config = dict(
    n_experts=64,
    experts_per_token=8,
    d_expert=96,
    d_shared_expert=0,
    hidden_act='relu',
    normalize_top_k=True,
    routed_scale=2.83,
    balance_loss=0.00286,
    vocab_size=24222,
    learning_rate=0.0011,
    batch_tokens=[32768, 65536, 131072],
)
Below are experts of layer 4 (counted from 0) of a mixture-of-experts language model. Rows are named router (the router's row for the expert), up (a neuron's input weights, with its number) and show model dimensions 256-319. Each number is 50 + 15 x the weight over its row's rms, rounded and kept within 0 to 99.
Before each expert's rows: "gets" lists some tokens that make up at least twice as much of what it gets as of all text; "mostly gets" lists some tokens that are sent to it at least half of the time. This comes from a sample of Wikipedia text that the model never trained on. Tokens count by the router's weight.

# expert 17
gets: "'s", " his", " its", " 3", "3", "4"
mostly gets: "See", "|---|---|---|", "|---|---|---|---|---|---|", "|---|---|", "This", " becoming"
router:55 60 85 62 57 49 47 58 70 67 66 59 69 55 50 45 59 42 43 59 33 50 65 52 42 64 48 43 79 58 70 28 64 53 52 51 53 34 39 62 71 55 62 45 58 80 55 43 60 44 50 41 24 50 51 86 77 67 45 36 69 49 53 38
up0:67 35 61 77 39 21 67 71 56 60 53 33 52 59 57 58 46 34 24 61 38 61 46 21 32 72 48 33 15 41 57 13 46 41 52 12 46 36 57 34 56 70 50 71 58 32 63 39 39 63 69 44 36 68 34 42 44 42 66 49 45 42 34 34
up1:64 50 60 61 68 31 29 51 17 52 51 35 35 55 58 52 37 59 54 33 46 26 41 58 32 83 67 54 42 52 56 57 68 41 32 42 53 63 41 30 42 19 37 52 97 49 58 50 68 52 44 64 31 51 66 42 44 37 37 59 69 50 46 23
up2:55 59 76 61 26 35 27 65 73 47 58 75 47 49 40 62 54 54 25 46 66 38 13 40 53 25 64 55 43 41 56 25 65 34 31 59 47 38 46 55 54 53 81 54 39 50 32 43 60 45 57 51 64 54 60 60 54 48 76 60 49 64 60 50
up3:39 18 54 44 38 62 48 54 60 56 40 46 67 60 42 41 37 61 51 61 50 55 74 19 82 76 29 48 18 50 50 18 67 34 52 39 66 57 53 68 65 62 77 33 32 49 67 49 69 61 45 85 76 57 46 42 36 55 23 41 41 86 54 50
up4:61 29 54 55 51 55 64 35 39 62 68 18 53 49 58 55 58 76 50 61 51 31 51 42 72 64 31 44 19 56 35 75 61 44 59 56 68 84 70 43 60 59 54 33 61 84 40 72 67 37 53 37 72 63 51 56 70 33 42 66 50 51 33 57
up5:52 60 59 33 54 31 61 50 61 65 72 49 50 61 36 44 55 71 58 61 50 16 42 30 67 47 45 59 51 36 35 43 60 51 42 59 53 41 37 51 46 78 66 49 56 63 17 17 59 52 60 51 67 71 36 32 46 57 76 47 61 28 56 82
up6:45 74 58 55 84 25 31 59 44 24 48 14 50 31 44 80 29 42 55 60 45 81 54 71 28 47 39 64 58 36 65 41 49 63 47 18 38 63 33 26 52 56 49 19 40 62 51 60 50 47 99 56 47 33 41 50 49 31 64 67 55 48 52 34

# expert 26
gets: " |", ";", "|---|---|---|---|---|---|", "|---|---|---|", "|---|---|---|---|", "|---|---|---|---|---|"
mostly gets: " been", "See", "|---|---|---|---|---|---|", " are", "|---|---|---|---|", "|---|---|---|"
router:31 80 84 70 57 72 42 67 51 42 57 48 47 30 52 55 53 38 65 60 51 68 58 43 50 75 44 54 44 55 52 52 69 37 43 41 55 51 58 61 65 37 48 33 82 74 41 50 46 28 60 61 44 71 56 58 66 71 00 54 53 22 58 46
up0:60 71 57 47 58 33 41 39 37 68 35 56 16 43 49 32 62 67 50 44 50 53 58 44 64 35 60 74 82 40 33 48 30 52 41 38 56 50 83 54 53 51 56 49 40 32 62 43 65 32 68 77 38 70 87 79 36 40 82 47 70 53 45 36
up1:52 34 36 50 39 55 30 28 59 48 52 53 69 60 34 42 51 35 72 66 27 53 41 52 44 33 45 21 38 49 45 39 46 60 37 57 17 46 55 62 62 55 47 50 54 60 65 44 99 38 37 69 67 51 53 51 64 55 58 58 58 52 50 59
up2:42 49 24 53 67 55 56 45 30 57 47 43 52 38 12 64 62 38 56 42 83 46 38 56 51 42 41 79 52 59 43 55 75 64 51 50 34 51 63 56 41 29 55 31 49 50 37 46 52 53 66 44 56 39 29 44 38 59 65 52 51 36 65 54
up3:40 82 72 25 52 38 52 39 50 46 32 21 34 38 52 80 58 63 48 51 34 67 40 68 52 50 70 62 47 50 42 34 90 32 60 47 57 71 27 85 40 55 38 46 47 61 43 53 55 55 52 57 47 32 46 56 55 21 25 58 48 62 65 27
up4:48 58 53 69 86 37 35 41 74 60 69 42 61 21 39 69 64 62 53 21 43 54 39 76 44 57 43 51 42 37 61 60 55 37 49 62 40 59 54 47 48 56 52 69 47 60 60 27 52 39 31 51 47 72 79 31 49 52 36 42 50 67 67 20
up5:30 45 49 37 48 65 30 65 35 50 48 45 57 49 45 64 45 49 60 39 54 72 72 60 43 56 41 81 14 66 49 56 41 61 57 36 60 55 73 53 74 67 65 39 44 66 44 62 56 44 63 60 38 31 35 40 24 47 41 42 17 74 72 63
up6:39 70 92 83 69 29 56 65 52 49 46 41 28 47 46 13 42 64 38 42 25 34 54 75 38 38 60 42 82 48 46 67 34 34 54 58 65 41 46 38 42 62 56 40 49 52 49 37 43 42 35 22 52 74 42 71 46 55 34 50 69 43 56 63

# expert 21
gets: ")", "\"", "%", " there", " this", " This"
mostly gets: "\"", " there", " There", "]", "\")", "%"
router:40 71 50 38 48 50 54 74 69 56 22 53 51 29 23 53 66 39 45 44 43 75 55 75 31 82 56 58 55 77 64 52 74 24 38 34 69 81 39 55 66 43 68 41 36 71 39 31 34 48 51 68 66 48 58 68 48 79 33 82 48 10 47 43
up0:39 60 40 63 61 36 78 83 54 58 35 41 52 72 73 43 21 58 61 43 51 49 39 66 80 62 31 53 50 00 63 49 46 32 59 36 72 49 36 62 45 38 30 60 54 84 65 44 31 40 39 46 61 42 51 63 60 67 71 34 59 49 51 46
up1:40 46 25 43 29 33 65 60 62 32 38 39 57 52 57 65 40 38 53 43 48 67 13 47 28 58 73 60 77 42 36 51 45 52 25 41 52 51 64 64 40 38 22 58 37 62 46 57 20 69 35 47 53 62 51 63 49 49 59 53 60 61 57 49
up2:48 67 38 65 56 54 49 58 47 49 53 51 31 83 48 53 50 53 51 63 19 55 56 24 54 46 58 60 41 47 49 59 50 41 70 47 86 40 73 33 60 47 74 48 58 42 05 53 63 57 57 38 38 70 50 46 55 49 55 83 36 53 37 64
up3:37 54 46 48 46 55 56 71 32 55 69 41 67 44 65 49 48 62 51 66 65 42 67 23 63 65 40 38 65 13 74 63 34 42 46 48 00 43 34 49 38 58 37 42 34 43 40 38 45 13 54 71 56 64 51 35 48 63 48 63 44 45 63 52
up4:78 25 59 58 77 52 52 51 40 60 55 90 71 35 21 82 71 51 34 46 41 65 64 89 50 30 68 57 35 42 32 32 56 69 56 54 53 40 49 57 61 31 49 26 46 19 63 64 61 67 32 52 39 46 70 48 59 82 46 40 38 30 59 58
up5:31 72 39 62 52 55 60 71 40 78 41 44 58 61 49 36 69 51 50 49 61 48 46 49 55 35 38 52 38 69 36 66 82 47 61 37 41 56 77 39 53 33 45 44 30 67 58 60 50 31 43 62 58 70 46 54 63 37 54 25 39 66 38 47
up6:69 42 20 38 52 52 43 63 49 49 53 59 60 60 07 51 55 27 62 86 41 26 46 43 62 55 55 57 59 60 38 58 36 41 46 45 60 59 55 46 79 21 55 65 50 52 35 31 41 57 64 54 36 40 52 52 63 85 40 80 34 52 67 70

# expert 51
gets: ".", ":", ",", ").", ";", ");"
mostly gets: ").", " between", "):", ":", ");", " both"
router:49 46 61 69 34 56 22 80 37 46 55 48 58 53 59 48 63 36 43 25 41 56 58 57 32 68 35 82 41 46 54 36 71 35 29 23 45 61 52 47 64 35 90 49 57 59 57 50 49 34 59 55 36 64 53 60 50 53 46 59 49 48 36 30
up0:33 51 42 52 66 38 53 37 78 49 47 34 45 21 62 34 34 44 40 62 26 38 50 31 78 66 75 65 77 46 44 56 55 52 45 66 69 57 63 50 60 55 37 99 32 37 41 40 61 36 55 44 33 47 55 39 49 41 19 48 44 21 45 54
up1:59 50 43 48 63 64 74 54 56 64 39 70 57 57 32 54 54 51 62 53 55 38 41 44 67 95 45 78 50 63 52 68 57 71 51 43 62 69 67 61 65 71 54 59 41 64 52 83 61 53 55 40 47 55 62 52 24 48 44 64 73 47 61 38
up2:59 35 48 34 43 56 53 55 50 85 45 61 49 48 60 46 13 42 39 36 53 45 48 57 36 66 34 64 57 48 40 24 33 68 70 47 57 74 46 32 47 43 53 39 50 25 56 44 46 43 57 36 54 42 61 50 20 47 82 40 44 34 40 54
up3:53 65 56 33 68 33 44 36 60 86 45 55 64 44 70 66 26 68 40 51 79 49 67 34 55 61 72 44 24 61 40 35 52 61 40 65 55 60 42 53 38 61 62 65 26 65 31 28 39 69 74 36 31 54 74 52 36 52 28 68 68 11 58 34
up4:51 52 61 52 52 56 70 54 56 55 41 66 55 57 55 56 61 59 56 49 46 76 12 48 31 55 40 74 44 54 50 42 54 51 42 42 37 52 52 29 70 45 43 54 57 63 42 38 39 84 57 52 44 58 41 43 55 54 56 60 53 61 32 49
up5:62 20 65 47 58 59 45 47 52 61 37 29 54 28 46 43 30 47 47 58 61 29 39 36 41 48 58 73 40 55 53 33 37 54 58 50 37 49 48 41 67 45 47 55 57 53 55 61 62 35 50 47 64 46 62 48 61 19 34 35 49 60 31 26
up6:65 67 33 42 46 29 43 47 60 38 65 54 73 59 55 54 47 00 66 41 48 46 32 71 58 51 51 74 55 54 66 19 50 45 61 65 44 60 44 51 29 48 71 50 65 57 47 63 46 30 51 61 17 24 64 57 41 74 62 60 59 60 80 51

# expert 7
gets: " of", " to", " that", " for", " with", ","
mostly gets: " about", " when", " where", " before", " because", " while"
router:70 54 73 62 47 69 42 64 42 72 26 22 42 59 57 45 77 58 45 32 65 53 87 27 64 71 58 52 73 60 51 55 44 35 49 29 55 74 34 70 47 40 48 60 42 56 65 55 37 46 41 41 44 40 54 99 53 57 44 57 46 35 57 30
up0:72 58 46 75 63 47 54 47 59 67 22 09 67 50 38 55 07 67 28 52 76 37 32 46 50 54 61 34 68 54 50 55 50 48 49 42 72 53 45 64 25 48 64 03 47 41 58 30 68 55 49 99 05 22 45 51 56 63 50 42 44 42 69 53
up1:18 85 70 33 53 73 55 60 43 53 18 42 47 36 33 47 51 43 47 44 54 51 61 47 66 70 64 46 42 81 60 45 24 61 53 35 69 53 58 61 55 46 31 86 53 49 50 55 56 68 64 57 59 37 54 55 35 40 39 47 57 64 61 42
up2:39 24 32 53 85 87 64 53 58 44 28 46 51 80 55 71 39 54 07 49 37 56 39 51 64 52 48 44 51 71 47 62 42 62 45 31 38 28 40 48 64 41 56 46 41 46 37 58 45 71 44 65 66 33 67 65 52 76 38 24 29 54 53 67
up3:60 47 68 48 69 79 50 33 70 41 25 53 55 70 52 71 34 14 36 50 66 48 46 72 52 53 60 33 50 59 57 26 36 34 46 46 45 54 33 62 68 73 73 58 58 43 72 41 59 53 48 43 44 50 56 36 50 44 63 41 54 25 54 35
up4:38 42 75 30 73 52 59 55 47 56 47 32 20 35 43 29 70 50 64 53 55 79 33 59 40 40 28 52 57 84 62 73 25 37 36 70 48 44 77 22 44 50 20 53 49 39 46 14 58 37 41 76 38 44 51 64 41 63 80 61 64 41 53 33
up5:53 35 57 65 69 57 45 99 54 39 41 39 39 35 59 54 47 51 27 65 41 63 53 35 72 68 71 56 60 60 57 81 37 02 57 41 64 29 27 73 43 60 31 64 46 41 47 14 48 56 68 32 59 55 37 69 46 69 76 64 10 57 64 63
up6:44 60 40 66 32 60 52 43 41 38 06 21 64 62 51 50 32 45 31 36 56 42 46 58 14 51 56 49 44 56 31 39 64 93 62 34 51 51 69 57 51 18 42 30 52 62 42 50 27 68 69 63 12 57 61 47 60 44 37 63 41 37 55 34

# expert 59
gets: ",", " two", " all", " between", " three", " of"
mostly gets: " two", " both", " between", " several", " three", ")."
router:74 51 69 46 30 56 50 44 50 61 49 36 65 47 46 54 63 55 50 33 38 58 66 60 35 71 55 49 65 28 71 66 76 46 45 38 67 30 51 46 53 33 59 78 75 71 24 25 38 51 36 69 34 76 57 65 47 62 39 60 32 38 27 35
up0:58 56 41 48 54 26 82 49 59 45 56 32 60 36 63 59 56 39 69 87 63 62 43 60 51 29 77 51 51 65 84 59 30 39 58 63 69 48 43 63 56 35 59 91 37 62 44 56 35 36 48 59 59 61 61 22 50 70 35 35 46 57 47 44
up1:67 65 51 80 60 45 39 52 34 64 52 64 62 41 50 17 80 37 30 58 35 43 55 54 73 60 72 59 49 50 71 57 45 41 47 54 51 70 64 56 78 48 55 53 04 24 38 58 36 50 77 48 39 59 39 58 58 62 42 65 65 50 80 43
up2:93 64 46 62 42 63 60 55 38 55 30 67 85 36 69 49 45 51 53 64 77 19 19 41 49 43 55 49 50 87 78 56 72 53 70 34 49 36 50 47 56 54 33 55 53 80 28 71 62 57 51 56 28 61 41 38 32 25 69 42 67 55 61 49
up3:32 56 44 46 44 60 63 59 57 44 23 45 71 76 39 54 45 38 77 57 35 51 35 82 42 43 27 55 57 56 58 53 46 50 27 31 74 56 30 62 46 14 66 61 21 43 71 24 33 59 42 59 65 60 56 55 45 44 64 25 57 63 52 52
up4:62 53 40 67 64 57 39 43 58 65 31 39 32 53 36 39 32 54 40 65 45 43 63 48 64 60 36 24 55 50 67 73 36 23 55 48 44 45 41 65 54 39 51 79 54 66 54 47 41 42 58 43 59 63 60 52 61 87 40 50 54 29 14 47
up5:59 41 42 51 31 59 42 28 33 62 20 36 41 51 61 45 47 77 31 64 46 32 60 47 58 56 40 30 48 36 41 60 33 36 75 54 48 63 33 59 48 25 48 57 47 48 72 61 43 65 70 58 51 29 65 76 50 60 68 40 38 63 00 31
up6:63 39 36 49 33 42 58 41 81 61 57 63 50 43 70 67 55 50 75 53 69 45 37 57 69 57 61 54 47 36 40 56 26 20 49 35 70 56 36 60 64 43 69 58 97 44 71 63 70 38 52 57 30 59 48 62 63 58 40 41 46 57 76 11

# expert 61
gets: ",", " May", " March", " June", " October", " September"
mostly gets: " March", " October", " June", " January", " May", " April"
router:51 46 64 61 13 41 43 51 58 50 58 69 69 69 66 55 57 54 44 52 61 51 60 46 63 58 51 54 50 60 67 57 73 41 44 44 60 60 66 53 63 48 63 83 67 65 50 38 19 57 58 24 37 53 43 66 62 73 44 42 40 54 50 43
up0:67 50 63 62 49 38 54 52 55 62 55 65 60 61 42 46 46 07 56 70 59 51 41 39 44 73 68 65 45 70 45 48 61 33 48 37 63 20 54 68 67 32 75 52 65 66 49 47 50 38 81 44 69 62 52 54 32 49 75 60 65 56 57 40
up1:42 51 33 57 35 39 49 73 59 61 49 50 40 38 71 61 60 55 45 68 43 64 62 80 34 58 58 81 37 55 80 42 38 60 88 33 46 61 64 64 61 63 35 63 55 63 30 47 40 44 51 61 45 68 62 35 65 66 56 60 36 58 47 45
up2:37 64 39 47 34 54 23 65 66 46 55 62 52 43 65 49 35 74 37 75 67 56 42 69 31 42 45 45 36 30 30 75 40 55 34 31 49 51 65 64 45 55 62 52 47 62 61 23 65 48 38 29 38 71 41 60 52 37 87 49 56 28 79 26
up3:55 51 76 88 15 59 41 32 59 78 52 65 58 36 58 54 41 46 47 60 46 30 37 54 75 48 53 50 48 52 46 55 62 48 54 35 73 48 38 39 57 56 35 39 59 73 42 90 77 60 34 47 54 57 66 53 50 51 46 49 20 71 43 30
up4:53 59 42 80 49 56 81 60 32 41 36 60 58 51 41 60 63 91 62 48 58 60 65 22 42 66 68 57 62 91 48 64 51 77 43 98 39 67 29 57 43 57 65 41 37 35 63 07 65 46 34 63 33 39 63 42 74 59 32 44 45 78 62 46
up5:68 43 43 69 66 34 62 33 77 57 39 50 37 58 51 43 48 39 33 43 70 42 42 65 85 47 32 52 68 42 42 65 72 34 76 34 75 40 57 39 48 41 55 49 66 41 58 57 42 66 70 29 30 34 26 49 70 74 51 35 58 34 27 41
up6:60 54 60 47 55 33 40 53 51 62 43 41 40 62 49 53 29 26 65 44 60 84 30 75 47 39 28 30 70 49 61 44 49 52 28 45 64 56 36 51 42 39 23 59 25 48 61 71 41 44 66 45 56 54 49 55 46 67 24 69 68 42 17 37

# expert 16
gets: " |", ";", " \"", " USA", " N", " +"
mostly gets: "|---|---|---|---|", " There", " \"", "|---|---|---|", "|---|---|---|---|---|", ")\""
router:63 29 69 54 37 34 59 58 49 73 75 66 73 66 51 50 61 80 38 19 54 43 52 41 36 66 70 51 61 35 55 33 66 39 60 42 51 58 47 54 43 24 72 57 59 69 64 49 44 52 54 46 33 41 66 38 75 63 49 74 23 52 43 35
up0:52 53 37 80 70 45 52 37 55 55 56 51 32 47 41 67 48 37 67 67 61 64 39 66 48 66 30 86 48 87 67 59 24 48 63 46 54 48 27 52 57 37 37 57 51 53 50 58 64 21 67 66 34 47 52 38 38 62 25 44 31 50 69 64
up1:42 73 60 30 57 56 69 63 48 39 81 05 71 37 44 64 62 64 67 66 47 53 57 40 45 36 56 47 47 42 45 35 52 36 43 71 67 53 36 53 52 48 43 49 64 51 45 61 25 24 40 39 25 52 69 34 24 50 62 43 63 31 39 52
up2:53 54 59 60 53 87 38 57 50 96 24 24 47 56 35 45 23 50 61 80 50 42 49 50 02 53 24 28 62 15 50 29 48 85 33 38 41 48 39 59 45 54 52 40 79 32 49 41 39 62 58 35 50 54 57 52 51 48 54 24 48 58 68 35
up3:54 52 71 59 53 30 47 59 58 59 31 35 46 48 32 53 41 72 34 63 56 42 58 71 63 82 54 49 52 45 74 30 63 46 49 34 57 66 51 15 29 51 81 99 37 60 42 30 42 22 56 55 38 31 28 49 67 68 54 64 18 46 25 53
up4:56 55 43 41 18 56 40 48 56 56 47 37 50 68 63 47 46 55 37 32 48 60 58 41 41 62 53 30 96 46 44 44 50 48 63 15 45 57 54 30 23 52 61 37 54 60 59 35 52 59 16 41 25 49 36 67 74 54 58 38 67 56 52 47
up5:42 34 66 30 63 42 58 46 27 41 30 42 40 22 52 37 71 36 59 36 58 46 51 57 48 47 65 62 41 58 57 46 74 48 53 68 59 37 51 43 43 48 49 67 69 63 53 39 30 39 78 56 44 51 46 45 54 41 37 69 21 26 57 24
up6:43 26 39 34 52 51 67 98 49 81 49 62 49 37 37 70 43 70 39 54 34 59 47 36 20 76 79 58 14 49 60 58 60 52 55 71 60 50 47 32 27 57 55 40 59 63 65 37 41 37 31 62 49 49 28 47 33 61 35 29 42 61 39 49

# expert 43
gets: "–", " (", " $", "^{", "_{", "/"
mostly gets: "^{", " Coordinates", "_{", " £", " players", " Turnout"
router:29 58 79 76 43 48 49 62 48 62 44 53 64 36 45 66 56 47 52 64 42 74 54 51 66 63 78 31 39 22 60 64 59 20 71 60 74 47 47 65 42 41 51 35 91 70 58 46 32 48 62 65 28 58 76 34 59 87 62 64 62 46 48 44
up0:51 39 52 69 46 40 58 38 44 32 38 42 55 51 46 38 54 44 28 51 62 68 44 80 47 55 64 65 46 46 44 51 36 49 69 57 41 57 62 51 84 51 42 62 57 82 39 58 38 42 63 49 41 77 48 42 59 22 67 28 39 74 67 40
up1:51 82 58 39 45 43 62 59 47 54 31 45 51 46 41 44 38 61 51 33 37 40 67 61 47 47 43 29 51 63 56 64 62 44 37 45 80 57 58 60 57 32 51 49 35 39 37 59 31 63 64 82 61 49 31 55 62 57 43 43 37 62 40 51
up2:80 60 64 41 49 45 65 71 57 64 63 44 63 47 30 51 61 69 75 58 37 48 65 70 53 46 45 36 33 33 29 51 48 16 69 59 59 70 35 44 47 64 64 38 39 38 66 34 03 53 31 29 36 88 52 58 46 48 67 40 65 43 48 35
up3:39 54 43 33 32 66 57 62 46 51 56 47 60 54 56 41 42 43 58 45 67 52 48 37 67 52 61 49 27 41 29 36 83 58 47 56 52 45 42 71 49 51 55 75 58 55 50 28 49 29 26 32 46 45 49 48 50 71 50 45 77 57 52 63
up4:67 37 61 70 71 73 58 75 57 60 65 45 37 36 72 17 60 35 64 43 40 65 28 58 65 52 65 50 55 53 86 55 69 41 52 61 66 53 64 33 76 45 46 65 34 36 34 54 55 16 49 41 58 53 63 45 42 69 48 48 47 49 50 58
up5:46 36 57 26 52 47 33 53 37 30 47 28 79 28 51 59 63 39 62 57 61 28 76 87 53 48 57 26 20 67 62 77 61 38 75 40 30 65 46 47 25 38 29 63 68 73 38 67 48 35 62 45 21 35 60 40 26 61 70 56 28 53 83 51
up6:36 30 54 56 47 91 59 85 33 58 55 50 77 51 63 49 32 34 52 38 38 16 43 62 54 57 52 49 46 63 52 41 57 70 52 23 63 65 44 50 21 24 56 97 64 64 46 30 48 39 72 44 59 53 41 49 62 36 40 50 58 63 35 41

# expert 13
gets: "==", ".", " 2", " 5", "°", "5"
mostly gets: " No", " although", " 0", " 1", " but", " though"
router:59 52 58 46 67 53 57 65 55 59 57 55 47 53 40 52 55 41 65 67 55 72 54 51 58 56 46 57 35 77 72 28 64 39 26 38 55 51 60 58 52 34 77 40 70 69 54 49 31 44 42 49 24 72 84 57 62 77 70 59 57 37 51 40
up0:62 13 45 31 34 46 53 29 69 46 64 55 73 49 50 14 72 80 39 63 50 71 47 22 48 52 72 36 54 46 52 74 78 18 32 44 36 45 59 28 52 86 38 62 26 35 40 46 32 50 49 36 31 42 41 56 42 61 53 62 48 68 27 48
up1:45 25 50 50 57 76 61 53 50 62 57 60 55 31 47 61 66 35 66 54 44 73 28 52 45 64 28 40 39 99 72 69 27 65 28 65 37 26 75 60 52 64 45 63 47 65 63 72 27 72 32 62 51 57 70 18 42 39 62 61 23 38 32 63
up2:38 65 54 60 27 38 56 43 58 43 59 51 35 46 38 83 28 43 25 40 67 54 58 41 15 51 27 47 39 32 76 29 61 45 49 51 41 40 64 27 82 18 68 62 43 73 51 64 50 14 62 48 40 94 63 84 46 63 43 49 68 45 58 24
up3:51 71 60 47 41 65 61 61 58 64 43 59 52 64 63 35 56 39 41 23 24 36 55 44 48 49 42 72 44 51 45 28 67 50 25 32 66 61 60 54 74 76 57 52 39 48 43 52 50 60 47 54 58 65 51 57 31 56 63 55 69 54 49 49
up4:68 33 44 35 84 13 32 57 41 51 62 60 72 52 10 55 22 53 55 52 60 50 75 72 34 51 58 57 65 25 52 51 34 44 50 47 61 52 52 65 44 07 55 39 38 51 46 78 51 23 42 61 29 67 56 74 72 53 51 55 75 67 38 63
up5:75 42 51 68 40 72 49 56 54 50 48 68 55 49 48 66 55 55 32 50 33 40 54 41 41 67 74 17 60 48 55 77 60 83 55 43 44 52 47 28 56 66 57 65 21 38 41 60 36 30 35 69 58 42 50 59 71 48 43 59 29 42 36 38
up6:62 48 46 66 59 49 72 55 33 42 49 57 55 26 21 51 39 46 59 65 40 43 51 45 58 46 82 55 43 51 33 46 59 53 63 67 61 58 41 30 69 45 68 60 32 58 69 37 32 19 27 45 65 54 46 49 48 43 26 74 25 44 47 66

# expert 2
gets: " and", " to", " with", " which", " from", " for"
mostly gets: " which", " where", " when", " because", " until", " but"
router:45 42 56 52 10 06 31 69 52 63 53 34 51 63 72 61 87 44 48 40 43 42 98 51 63 71 39 33 61 16 73 46 63 44 63 41 63 57 33 48 59 24 61 54 44 41 30 42 45 58 72 60 53 74 58 55 70 86 27 67 37 69 65 58
up0:24 65 30 68 67 43 50 52 46 52 59 15 57 43 49 75 69 51 86 64 25 64 42 47 42 40 72 70 63 66 93 45 51 47 76 37 69 67 51 61 54 39 49 46 67 46 31 36 54 52 49 68 25 28 46 53 45 56 31 73 34 56 17 52
up1:84 64 41 69 49 47 63 82 48 67 38 55 42 44 63 28 36 12 47 44 43 67 48 58 46 59 48 53 43 69 31 57 47 66 48 32 40 32 73 47 72 54 54 43 71 74 38 55 68 72 70 40 35 70 51 66 55 41 45 65 44 50 28 43
up2:29 70 81 46 49 79 68 40 46 57 44 61 35 28 44 48 40 41 57 49 54 65 56 66 33 66 49 59 38 75 37 50 55 66 38 55 17 52 44 64 69 29 32 50 42 91 45 41 44 67 63 76 56 26 45 38 56 39 36 35 58 33 61 51
up3:47 58 45 61 55 53 42 57 63 53 47 52 56 37 61 53 46 28 84 52 30 41 33 55 79 27 47 72 55 61 76 59 24 43 50 34 44 39 51 54 56 46 29 31 52 26 63 54 56 53 65 69 57 60 81 56 50 30 62 76 84 47 22 58
up4:79 49 49 88 45 52 76 69 60 79 70 56 62 57 31 15 51 67 28 41 30 59 49 51 94 70 56 21 49 49 45 53 60 54 72 32 55 29 64 60 53 50 69 54 53 56 67 53 41 34 23 34 65 56 22 50 76 61 73 43 24 54 67 46
up5:62 32 71 63 63 62 51 29 35 59 58 39 41 61 55 53 81 76 82 42 37 74 20 41 29 62 48 49 51 56 67 49 50 69 55 65 58 37 91 72 54 48 42 00 63 35 68 32 42 56 44 55 54 41 42 44 49 75 55 83 47 39 53 39
up6:73 28 42 35 38 57 57 52 44 65 51 48 55 27 77 27 36 52 59 59 51 47 60 35 65 66 39 56 39 43 36 47 28 65 31 44 73 24 30 49 28 55 35 36 88 45 40 50 43 34 29 48 24 36 48 56 76 58 76 46 66 46 57 48

# expert 18
gets: "0", "1", "2", "3", "4", "-"
mostly gets: "]", " '", "})", " \"", "----", "'s"
router:70 35 72 64 79 55 44 76 67 54 43 39 47 54 57 65 78 61 57 46 27 43 82 38 25 58 42 38 69 46 58 65 73 46 60 34 63 24 51 61 43 41 61 51 61 61 38 44 13 81 80 70 40 78 72 67 49 60 62 62 54 51 38 51
up0:67 43 36 69 42 47 38 33 38 45 80 44 53 14 42 56 53 61 64 66 52 38 59 55 58 52 50 46 54 53 57 39 77 40 65 45 48 47 51 42 31 60 62 23 46 55 64 62 66 65 65 56 51 50 51 61 63 81 50 73 62 35 48 64
up1:63 25 60 69 64 50 56 73 47 60 19 40 55 66 65 39 34 65 48 55 24 44 55 45 70 65 73 60 49 47 58 72 34 49 42 55 45 47 35 53 59 67 50 43 41 85 51 39 45 45 48 81 47 28 48 60 50 32 69 42 50 39 37 22
up2:59 50 36 55 68 31 50 42 47 49 24 25 48 30 46 37 47 79 57 60 64 65 33 42 48 43 43 56 39 52 40 53 47 27 72 50 46 42 65 56 64 56 51 69 46 52 61 06 14 70 70 89 25 41 77 57 71 68 52 60 17 45 56 67
up3:37 59 55 45 58 59 34 85 75 57 51 73 66 50 56 48 49 74 55 40 40 28 50 61 45 62 77 45 60 33 39 34 60 53 31 62 64 71 42 71 78 54 75 41 45 52 64 49 54 46 37 47 57 57 62 44 59 31 45 55 57 50 49 42
up4:12 46 40 49 50 47 37 42 43 43 63 35 63 58 52 58 49 57 24 19 47 47 47 47 56 68 31 86 34 49 35 50 36 31 49 34 44 55 50 46 59 56 43 50 35 47 45 63 34 66 74 47 35 72 56 41 66 77 75 43 64 70 39 37
up5:46 76 62 34 53 68 56 51 49 49 52 41 37 48 56 47 66 40 57 35 58 34 48 09 51 98 71 44 44 46 68 39 71 41 58 55 43 37 32 68 24 51 66 45 66 51 33 36 37 38 57 59 44 78 50 48 73 52 61 28 45 37 55 53
up6:43 50 34 50 28 84 67 66 10 67 53 66 64 45 33 44 50 43 39 44 40 64 39 27 44 49 56 33 36 48 78 59 74 41 53 54 33 55 51 49 71 45 66 32 56 54 56 40 27 63 56 41 78 38 54 36 41 46 46 69 80 18 59 52